config = dict(
    d_model=160,
    n_experts=128,
    normalize_top_k=True,
    router_z_loss=0.001,
    norm_eps=1e-06,
    qk_norm=False,
    attn_scale=0.177,
    init='uniform',
    init_std_up=0.0586,
    grad_clip=0.5,
    warmup_steps=200,
    final_lr_fraction=0.0,
    train_tokens=549700000,
    steps=4194,
    dataset='wikipedia_en',
)
Below are experts of layer 5 (counted from 0) of a mixture-of-experts language model. Rows are named router (the router's row for the expert) and show model dimensions 0-159. Each number is 128 + 32 x the weight over its row's rms, rounded and kept within 0 to 255. Numbers have three digits each.
After each expert's rows: a language model's description of what the expert responds to. This comes from a sample of Wikipedia text that the model never trained on.

# expert 12
router:172165181074175115111103133094154079194108099165177167165079169073084076165135115117155156132091087182132099154159109140095120148178179152107133178115181090156165129173153106121160151108154151165138116095161159098101110156107182167080111145095099105134085148078105166159075133160094129165164128113134148109149140102092093138113162073087102108112106084145115113127100185096101114158111163119081097111125144157080141118162168076105153091169148133143075129127108081077125176155078124
Description: Word-initial prefixes

# expert 22
router:145121148125196103094118132152152101149085111128139171130112169114051110144184068170147172152122124124110117148143119067131120137214138147107158119094118112145137125183153144091106139095194161130145117058173184087104138137145194148113148143122099101125143185125058181119108087156105161135136140180126126086174114115081113145060149112125123138022120133101128116142113136145072136140118129074135115109164142130107138123127200084100141127166176152079097130132092116071087188099095109
Description: Colons and clause links

# expert 59
router:151172133073139097076114142108136099090143109140161135136107136078099101105173102227146151104120097141118127115167175097096130129176138150094125144081161128187159118134138094133114156118150166152190110117139118109094080201053130172129093216121117158155117123106113195159113147148101173136127142143135136114188098050097101169071135092082106050093121126126086175118134106143139110132098129182126087128129109161118132150161130093119148120173135052161123194159143114104129159132116182
Description: Inflectional word endings

# expert 30
router:160164192092162127100095161082141101165106105161160145165088159090087072187125117135138146149099095149150077175177118143098143159165174163106145149127160104179164110174171095112151161108143149146149128082164190084125094144082163169098115175089091117118091150077114187164073128170108161175154104140131160099155127107101095161137154091078090094121092098123113121129090189125125138150102163114086094108136133152076135091181169113078137099170160115143097143142101072071139159141079116
Description: Suffixes and table spaces

# expert 21
router:178153173079152123109119169113144083190101084159179148161101147087099089167149115104140154148091069178127077147162136147109144160172172173102146165124166095181161134153179101132165162107152157148152103086157185097121093145098152173081126173104112117116098140076102178170072154177096119177154113115131153106161132108096099159130160101084086086102084073147106104123095183105121117160105128094094105101128156160069099118191150102086157101183142120125091146114113082083118155129097120
Description: Mixed word pieces

# expert 56
router:168148181097175133114103141079136102174106089160169157182085179083102081168144102105134152143108090179125079158193130133084128149182187170100119166129164102181171133159178106106161145117161162161138122087160160100112091153093168186108103150087084110141091148094108171172073135192103148164151117125157152111154137124088083148132157074072082104100108084146096116108077168112116135136093135100074102110134146145081125114138167111081142099164150120131090127128098084084132157148085120
Description: Articles before names

# expert 40
router:171189162068166114105113143097141090185112088164178162171089166078102101176126105106151159132091083158134087164180127135113137155160176153104123164103175118172177123171153112121165170110144155164140105085165178097123099151092164154096136165079094126121078134073128165161060134171119133157160123128134157098177127110112082157114180076085103097126093080137099121127092193099121136153101130110090119101142153141067107107172164098103163099155173120119094139129106092079108163153079127
Description: Modifiers and heading marks

# expert 16
router:158143184072179106079097155098167109181095105169185150179083176077106089170132115095143167117081106152138075148166138154097141153158140164086127173096164109162163121145176095116157163100149169150135096100174149078112123171095150164099097161098098127113092161097128168149090123180101152173180127113141145107153140127090075131121178090104087103095095109149115148113093184120105132132106127105105103101139143167093137123170170101084152082152158143150083136146098060067110149144057133
Description: Mid-word stems, prepositions

# expert 1
router:186168157074161120102093154104145099214100091168163164162097142088085083172147102112138157140098086167141078154171132142113164158174155159078113166100172090158167117164158110117166163096139149168145111107167187082123091159102149179098120161092080114133102148086119165170082111164107138176140122123153144106172131124088088133142169076097086102122091100148110093133095184110109110161102122120077106108123145165070114113175153088111154091174173119129084147134110081089117150153080125
Description: Word pieces, mixed

# expert 35
router:184150124096108095090111179083144111091084136124166125094142200088111106119176111182162149120106083130132094141158139098120142148161145206102129163103178123144107146148147121124128145071110152125136115131183121137065120151095132118097147155115078090192082199082118199169127127158141127159135209142116126120195140108086124163108152118076055120109106071155088114151104098129127114164131138170151081105124141153102125163143137087119152100124132071157100152152161098083197174097135186
Description: Name-internal syllables

# expert 57
router:175176166081159131079108143098145105184096098171154171154079162097093096164132090107145148139082095195124086159188139128113146145164175155086141156113157107183182107173168113088144153088162181171142109093160155100115084152092157177085119159112101112125081157071121164174105119173112133153160137114135150118164135117098077153128175099091093099109104090156095122104092197107134106137089095134086096106146150171070118117155152096105154115176164121106083149142097072102129149133094098
Description: Month names, COVID-19

# expert 34
router:173170192086143108090104151107146089179117102175160165164061145078093103183149131107143144167096089146137090155167129154087145150168173149088139163115160090143158138149182090110166173098163136173131118098169179091145100152111178179096122172102085118130087158082120172174067115188097137189146130142156123129174150107091082150107165074091096104101093108141121098121101164108115148155104107097100123107142140153064133121150139111085139101152149112149087147105091087077127164143071157
Description: IPA and rare characters

# expert 44
router:178175187070156135087110138105156090180090089169164145173073166108100101171128106117146151160087095163118084161162129155114142140160166170087127151110153097161168149168168115125178161104167151171147125082166162089111108143079153165084120157092093101128090144078120196161079113170104132178178103120114146133167126107106090165121166082090082106104114089142118115115094174104111133141110117100091099100140164175083111143172170087106150103164165129098083165131112076094129159151075139
Description: Mixed function words

# expert 42
router:182180161090158132089098145100139098189115089162156176167073153086108101182126113107143149137115084163137077172172141150092149147164171156094129159130171094186172126167172110098171171097152153158145113100182176100102100156094162167078122160094086108121076141076099162161069125168094126171156107130144152108162115115084074157110161092097097125099076095144105133112078162087119148155113161106089116114135139147055128132147159108095139089170162119139092146124111066092130154142093125
Description: ISBN digits and modals

# expert 28
router:185163134067176101089114182094134077134106124145140155164111121089118124106146109111154183128136052153190111109160129074099103151189154150116150136151182086199120181139150140155151168140136134127143108117128158093091120150125123145096114131100119155202131202099109181151110070123061095129158195161099087112123094111075140159079188138118085129139073093154135175122141138095100076178119105131139124070130088158119153104167174081130122142134143118153125191179110125141113170109124115
Description: Hyphens and list dashes